config.toml
num_hidden_layers = 13
hidden_size = 384
n_experts = 64
experts_per_token = 3
d_expert = 128
d_shared_expert = 384
hidden_act = "gelu"
moe_layers = [0, 2, 4, 6, 8, 10, 12]
router_score = "sigmoid"
normalize_top_k = true
routed_scale = 1.73
balance_loss = 0.0073
balance_bias = false
init_std_router = 0.0393
lr_router = 0.000394
num_attention_heads = 6
num_key_value_heads = 6
head_dim = 64
vocab_size = 32768
norm = "layernorm"
norm_place = "pre"
norm_eps = 1e-05
positions = "alibi"
qk_norm = false
attn_scale = 0.125
tie_word_embeddings = true
parallel_block = false
init = "normal"
init_std_qkv = 0.0238
init_std_o = 0.00466
init_std_up = 0.0238
init_std_down = 0.00466
optimizer = "soap_variant"
learning_rate = 0.00286
beta1 = 0.95
beta2 = 0.95
weight_decay = 0.057
lr_head = 0.00439
warmup_steps = 200
schedule = "wsd"
decay_fraction = 0.371
decay_shape = "cos"
final_lr_fraction = 0.0
batch_tokens = 65536
max_seq_len = 1024
doc_mask = true
train_tokens = 368200000
max_steps = 5619
dataset = "wikipedia_en"
Below are experts of layer 6 (counted from 0) of a mixture-of-experts language model. Rows are named router (the router's row for the expert), up (a neuron's input weights, with its number), down (a neuron's output weights, with its number) and show model dimensions 128-159. Each number is 128 + 24 x the weight over its row's rms, rounded and kept within 0 to 255.
After each expert's rows: a language model's description of what the expert responds to. This comes from a sample of Wikipedia text that the model never trained on.

# expert 50
router [107 148 156 154 114 139 146 109 157 134 124 107  64 127 126 119 128 119  88 166 144 129 113  99 127 111 166 127 138 154 160 121]
up0 [130 168 131 164 118 124  77 171 122 138 126 149 130 111 133  96 123 132 108 116  96 141 121 101  93 121 165 160 137 107 131  96]
down0 [119 155 109 108 158  94  82 119 117 160  72 133 129 130 121 119 128 120 152 140 105 139 130 138 127  92 114 150 171 108 128 133]
up1 [124 156 175 117 136 187 115 169 111 131 141 121 130 144 136 136 113 120 102 144 167 183 135 160  93 128 146 163 121 131 113 112]
down1 [127 107 136 121 120 127  94 169  93 118 117 171 105 129 159 153 116 152 143 117 137 134 157 105 131 100 109 127 140 160 117 153]
up2 [121 107 133 119 130 128 142 100 118 103 122 167 107 136 150 120 106 168 119 140 114 179  78 116 110 116  86 182 110 113 143 124]
down2 [127 141 178 121 128 129  81 170 128 128 151 138  78 162 113  96 120  96 145 165 106 157 124 169 115 129 144 117 173 123 103 132]
up3 [180 161  93 123 115 154 111 130 160 159 132 104  97 103 153 132 140 130 167 147 132 139 138 133 150 110 160 155 145 113 137 122]
down3 [130 109  73 121 157 190 104 129  99 121 120 107 134 103 168 112 102  98  93  68 129 163  85 128 118 150 155  96 118 131 115 119]
up4 [ 89  84 102 129 100 107 128  89 121 128 143 130  96 139 104 131 126 136 159 134 135 144 135 146 159 158  81 109 141 115 145 159]
down4 [130 113 119 142 147 101 114 160 119 186 139 121 154 112 125 115 160 119 139 111 102 108 164 139 121 124 126 133 125 144  98 103]
up5 [118 126 132  97 151  95 118 119 125 102 110 135 129 146 145 101 174 124 131 127 139 119 159 153 127 141 104 108 123 108 167 104]
down5 [149 143 142 138 130 145 108 131 108 142 111 160 142  91 107 148  93 130 116 174 154 148 153 121  86 163 133 126 153  74 140 133]
up6 [104 170 158  99 121 141 138 153 145 107 144 160  98 152 144 110 118 159 141 117 158 158 157 140 151 130 103 139 124 121 116 132]
down6 [133  90 144 129 131 117 150 146 145 125 163 157 127 115  45 159  86 117 123 156 124 124 104 127 152 155  86 146 144 112  89 107]
Description: The preposition in, especially before dates or places, plus abbreviation periods and name particles, such as in early 2021, W., von, de.

# expert 38
router [101 118 136 127 120 178 131 118 126 112 115 117 107 132 117 128 180 121 169 111 153 149 131 152 104 128 129 114 132 146 169 113]
up0 [ 95 146 143 104  68 129 127 126 132 182 131 173 125 163 116 129 167 153 153 166 143 111 134 124 167 138 108  95  89 126  96 130]
down0 [119 165  95 120 116 123 162  99 108 119 121 133 193 169 112  97  82 130 121 142 105 142 132 123 123 182  82 115 149 119 114  94]
up1 [127 123 160 100 135 101 132 103 140 133 144 132 112 141 140 141 156 115 135 128 147  87 113 148 138 134 159 134 134 138  92 114]
down1 [124 129 142 144 130 113 131 126 122 139 111 158 124  97 149 108 159  91 104  96 165 120 122 128  93 138  93 151 137 119  85 143]
up2 [140 146 122 132 122 104 117 106  99 131 130 106 165 129 144 128 159 146  92 165 154 109 113 178 118 139 149 151 134 141 129  65]
down2 [142 126 158 151 155 137 127  81 135 113 218 118 122 145  89 150 129 131 169 140 100 116 152 140 123 102 133 157 108 125 117 137]
up3 [119 147  92  65 102 131 111 121 164 126 148 125 139 127 140 105 141 157 144 143 106 149 132 130 113 146 117 121 116 141 100  51]
down3 [169 109 105 183 133 104 145  95 171 153 111 120 138 156 142 108 131 152 115 146 129 128 125 120 112 160 159 115 140 105 154 131]
up4 [100  93 125 137 121 113 144 116 109 171  91 105 146 143 115 118 112 129 114 105 160 133 116 167 183 134 121  91 189 116 132 108]
down4 [ 99  93 142 118 150 117 151 165 157 144 138 130 138 148 127 105 106 104 145 171 121 132 113 141 137 129  87 163 141 110 101 131]
up5 [184 131  98  92 116 123 115 129 167  67  94 118 145 142 148 135 109 145 137 113 135 152  91 130  88 140 115 138 126 108  99  71]
down5 [ 98 109 124 113 136 116 136 110 113 142  96 154 138 158 105 151 104 171 164 140 138 125  95 121 103 115 128 144  70 145  94  92]
up6 [172 142 159 112 157 112 103 121 100  93 136 132  99 147 139 137 145 196 143 173 150 117 102  97  98 140  95 152 107 148 150 131]
down6 [132 157 144  90 134 143 139 182 138 110 133 168 171 142 144  97 144 109 107 137 137 112 169 150 135 120 149 108 154 124 115 125]
Description: Final pieces of personal, place and brand names plus common surnames and first names, such as Williams, Chris, Craigslist, O'Callaghan.

# expert 56
router [ 96 126 134 128 101 140 165 145 156 165 149 100 126  80 129 186 144 113 106 135 115 138 137 162 123 114 109  84 181 153 156 132]
up0 [132 125 123 115 163 130 132 136 156 143 134 158  85  68 135 102  96 149 123 143 131 110 122 146  89 171 110 137 150 180 163 134]
down0 [ 95 149 152 157 143 181 103  86 138 148 140 159 149 100 142 109 132 127 103  79 133 139  73  88  97 133 151 140 120 103 134 122]
up1 [132 103 104 130 140 109 143 159 130 134 127 121 130 115  89 141 164 134 132 117 105 136 137 187 150 153 141 102 164 118 157 152]
down1 [173 152 139 124 141 148 121 114 154 136 127 164 147 104 132 135 128 116 109 127 136 125 133 136 124 152 142  81 106 172 102 137]
up2 [166 108 153 148 127 119  87  85  96 154 129 127 164 158  75 109  90 156 143 136 148  96 118  98 142  98 115 110  76 137 163 150]
down2 [156 193 116 144 150 110 104 159  84 154  97 107 180 110 119 129 108 154 125 133 102 168 147 104 121 111 101  65 180 166 116 130]
up3 [ 99 153 119 136 140 181  81 111 101 134 140 133 115  97  87 142  92 148 104 135  90 158  93 149 105 100 100 155 134 152 120 111]
down3 [108 115 167 146 147 120 130 158  99 111 149 125 125 111  93  84  97  98  80  90  86 155 106 150 128  99 134 153 155  95 117 169]
up4 [108 180  95 142 165 120 140 133 130 108 115  95 116 144 138 139 103 130 119 102 159  80 132 102 143 113 130 143 115 143 108 131]
down4 [101 128 124 109 134  83 130 140 116 124 135  99 116 132 136 136 135  77 144 133 116  87 126 110 175 140 155 132  95 171  75 150]
up5 [105 135  98 128 110 117 151 131  98 144 128 126 165 165 139 108  74 165 141  93 133 111  87 111  88 154 144 126 132 105  93  94]
down5 [140 144 105 121  95 106 128 114 110  90 163 149 175 119 120 114 154 116 164  98 102 110 112  89 136 138 101 100  91 122 103 111]
up6 [128 140  90 161 152  81 117 130 141 150 190 114 126  99 108 108  95 139  91 116 125 119  86  97 139  98 124 100 160  97 161 106]
down6 [125 150 128 148 133 126 109 135 207 155 130 142 174 117 115  83 106 111 123 152 129 116 153 163 105 142 155 103 191 102 116 146]
Description: Common nouns for places and institutions like school, church, town, bars, plus mid-word pieces such as at in verbatim.

# expert 37
router [152 138 108 154 128 137 133 102 122 130 146 150  82 114 106 179 144 117 138 144  80 143 132 127  71 127 112  72 148 173 171 121]
up0 [121 116 119  99 109 134 121 149  88  76  67 103  99 115 163 102 125 142  95 123 146 164 133 114  99 122 137 118  92 123 121 150]
down0 [111 122 109 125 109 141 153 180 117 113 107 125 150 134 124 119  88 168 172 133 170 144 131 138 108 112 116 109 156  98 144 106]
up1 [140 105 148 143 119 135  85 131 118 173 154 151 134  97  82 156 128  98  96 114 172 121 132 136 118 144 152 174 119 102 137 150]
down1 [109 105 161 124 123 116 135 153 110 159 113 187 144 104 116 141 104 105 156  94 111 147  99 123 143 141 167 122 162 116 115  99]
up2 [125 102 112 123 113 145 111 135 117 106 127  94  81 144 132 134 120 126 133 150 177 147 140 135 139 114  82 120 145 131 133 123]
down2 [101 105 151 101 125 115 102 116 102  59 103 134 134 126 153 120 110 131 124 131 114 112 102 115 103 169 147 156 111 142 105 119]
up3 [120 152  93 176  98 152 167 142  89 120 114 133 127 109 100 133 144 145 131 104 128 133 126 154 143  97 149 101 120 126 107  95]
down3 [139 199 163 157 124 130  91 126 123 111 124 144 101 108 154 168  87 133 100 127  87 109 112 125 137 107 184  70  91 142 101 109]
up4 [151 155 125 168 128 118 111  93 113 118 145 166 134 133 117 107 145 138 157  95 126 116 150  98 123 164  90  90  96 130  62 119]
down4 [149 128 140 130 141 110 160  92 116 112  81  75 127 122 110 110 150 151 163 135 115 141 125  91 139 133 165  95  89 115 165 154]
up5 [126 153 124 150 124 122  80 144 155 105 142 108  92 117 115 139  88  85 100 143 142 103  87 147 125 176 115 115 102 118 109 115]
down5 [132 100  89 111 180 148 150 149 148 138 160 135 106  92 163 106 155 150 113 117  95 144 141  92  85 129 151 138 124 150  87 142]
up6 [ 86  96 105 130 141 154 128 134 127 115 160 129 126 104 152 121 119 166 105 116 117 161 135  82 131 139  76 143 122 112 136 107]
down6 [131 132 127 102 107  83 133 104 127 142  86 168  74 105 137 121 148 111 130 133 113 134 112 123 112 121 132 112  99 139 158 136]
Description: Nouns naming roles, offices and group membership in biographies and lists, e.g. member, player, captain, Minister, director.

# expert 5
router [118 177 117 119 151 114 126  97 189 127 174 118 125 102 138 135 127 121 156 112 139 179 112 163 112  87  95  81 153 134 162 129]
up0 [161 106 132 115 119 159 182 154 126 154  90 126 150 115 116 141 119 100 140 125 157 116 152  97 132 139 140 126 143 126 133 107]
down0 [134 119 122 107 141 156 137 133 102 125 130 165 139 101 149 101 150  62 124 162 130  93 138  74 128  91 135 169 161 151 113 111]
up1 [121  97  95 147 139 132 168 106 148  71 130 111  97 193 165 120 103 143 117 138  98 145 161 138 120 132 133 114 102 132  92 101]
down1 [145 109  63 154 159  91 184  77 138 148 119 112 135 155 118 117 119 152 176 140 129  98 136 161 131 109 165 183 135 138 119 156]
up2 [123 104 120 127  93 168 131 138 153 108 107 115 128 126 124 123 109 137 159 153 114 166  96 127 125  87 125 145 112 178 110 139]
down2 [130 139 147  96  62 161 118 144 134 123 129  85 103 112 117 116 145 138 129 104  86 114 100 149 138 132 106  95 118 158 143 119]
up3 [163 148 108 103 168 110 130  80 139 110 129 124 135 139 146 108 154 118  87  79 117 131  92  99 111  92 157 128 140 102 156 131]
down3 [159 127 117 161 148 150 120 145 115 150 116 141 144 133 117 120 118 176 125  80 115 160 101 119 104 130 117  87 169 116 163 162]
up4 [115 167  81 126 105 115 136 173 131  83 171  96 171 135 124 114 113 151 108 124 113 125 142 117 161 109 120 121 129 108  87 118]
down4 [115  93 100 112 105 105 159  79 135 116 140  62 143 145  80 104 130 143 116  99 124 141 135 116 129 115 181 106 119 129 113 111]
up5 [ 98  97 147 116  98  89 102 172  86 102 148 138 129 146 136 139 130 148 135 167 145  90  91 152 152 137 129 129 144 151  92 153]
down5 [ 56 139 138 113 127 140 136 128 151 142 139  90 126  97 107 137 132 137 173 112 123 129 140 144 134 138 106 132  91 115 172  94]
up6 [120 115 129 106 132 123 144 137  79 121 139  90 117 127 135 110 127 149 142 127 142 144 115 137 138 154 104 130 116 145 132  99]
down6 [106 161  99 105 198 112 109 155 101  79 120 124 144 160 160  86 138 131 118 135 153 136 109 153 131 132 133 191 123 151 128 114]
Description: Personal pronouns he/she and personal surnames or their final pieces in biographies, rosters and tables, e.g. Wilson, Petronelli, Müller.

# expert 1
router [130 137 150 146 121 146 116  96 149 129 138 124 160  92 142 188 119 146 120 135 126 162 114 122  87 135 102 143 154 147 194 150]
up0 [ 92 108 131 108 122 102  94 128  83 155 109  99 134 118 109 123 152 155 119 138 155 138 119 144  80 121 128 115 115 128 165 136]
down0 [103 141 151  87 114 132 115 119 104 150 102 102 119 108 167 126 118 133 133 138 126 105 134 104 135 151 130 115 142 101 108 141]
up1 [144 159 122 104 145 115 136 147 113 178 176 154 145 150  98 144 154 128  95 114 104 139  88 133 152 114 131 109 131 122 139 111]
down1 [117 150 121 108  88 136 153 104 116  81 164 122 141 142  60 123 139 100  68 137 106 146 130 115 151 144 134 224 173 150 153  84]
up2 [115 137  91 148  88 143 114 122 164 128 107 158 150 120  86 100 132 133 105 114 150 143 124  91 128  97 114  87 130 117 116  85]
down2 [120 136 144 137 139 141 111 130  84 162 127 139 124 159 100 130 166 128 178 181 108  97 152 137 155 181 137 110  94  85 136  84]
up3 [132 120 153 157  66 113 121 116 105 155 140 125 107 116 141 126 108 146 157 115 131  99 111 131 144  96 117 121 111  94 143  94]
down3 [143 140 141 188 128 142 133 125 112 114 159  72  92 137 143 172  99 128 159 112 152 101 125  98 100 134 147 121 121 119 119 109]
up4 [108 145 141 151 153 113 129 132 113 127 144 151 142 148 100 129 134 137 132 131 181 130 111 138 173 187  67 140  90 118 160 100]
down4 [100 127 144 138 111 114 123 142 157 126 119 131 133 166 124 137 143 180 124  97 102  86 128 132  82 136 148 119 138 113 122 135]
up5 [165 107 105 121 110 172  85 123 119 109 177  96 203 130 111 138 140 127 131 122  93 109 108 152 152  89 155 105 186 149 151 127]
down5 [116 159 112  71 175 161 115 137 124 149 120 113 108 129 119 144 110 135 136  94 120 121 135 125 117 144 112  95 142 101 151 147]
up6 [146 102 128 116 127 124  96 168 109 134 117  75 113 127 153 140 114 132 139 113 109 121 152 151  99 140 120 120 149 105 131 116]
down6 [113 146 116 110 106 132 116 112 135 123 141 115 166 111 130  86 107 143 146 138 137 156 121 161 136  95 175 123 176 123 127 153]
Description: Object pronouns, relative pronouns and modals in running prose, often after verbs like helping, e.g. them, who, would, not.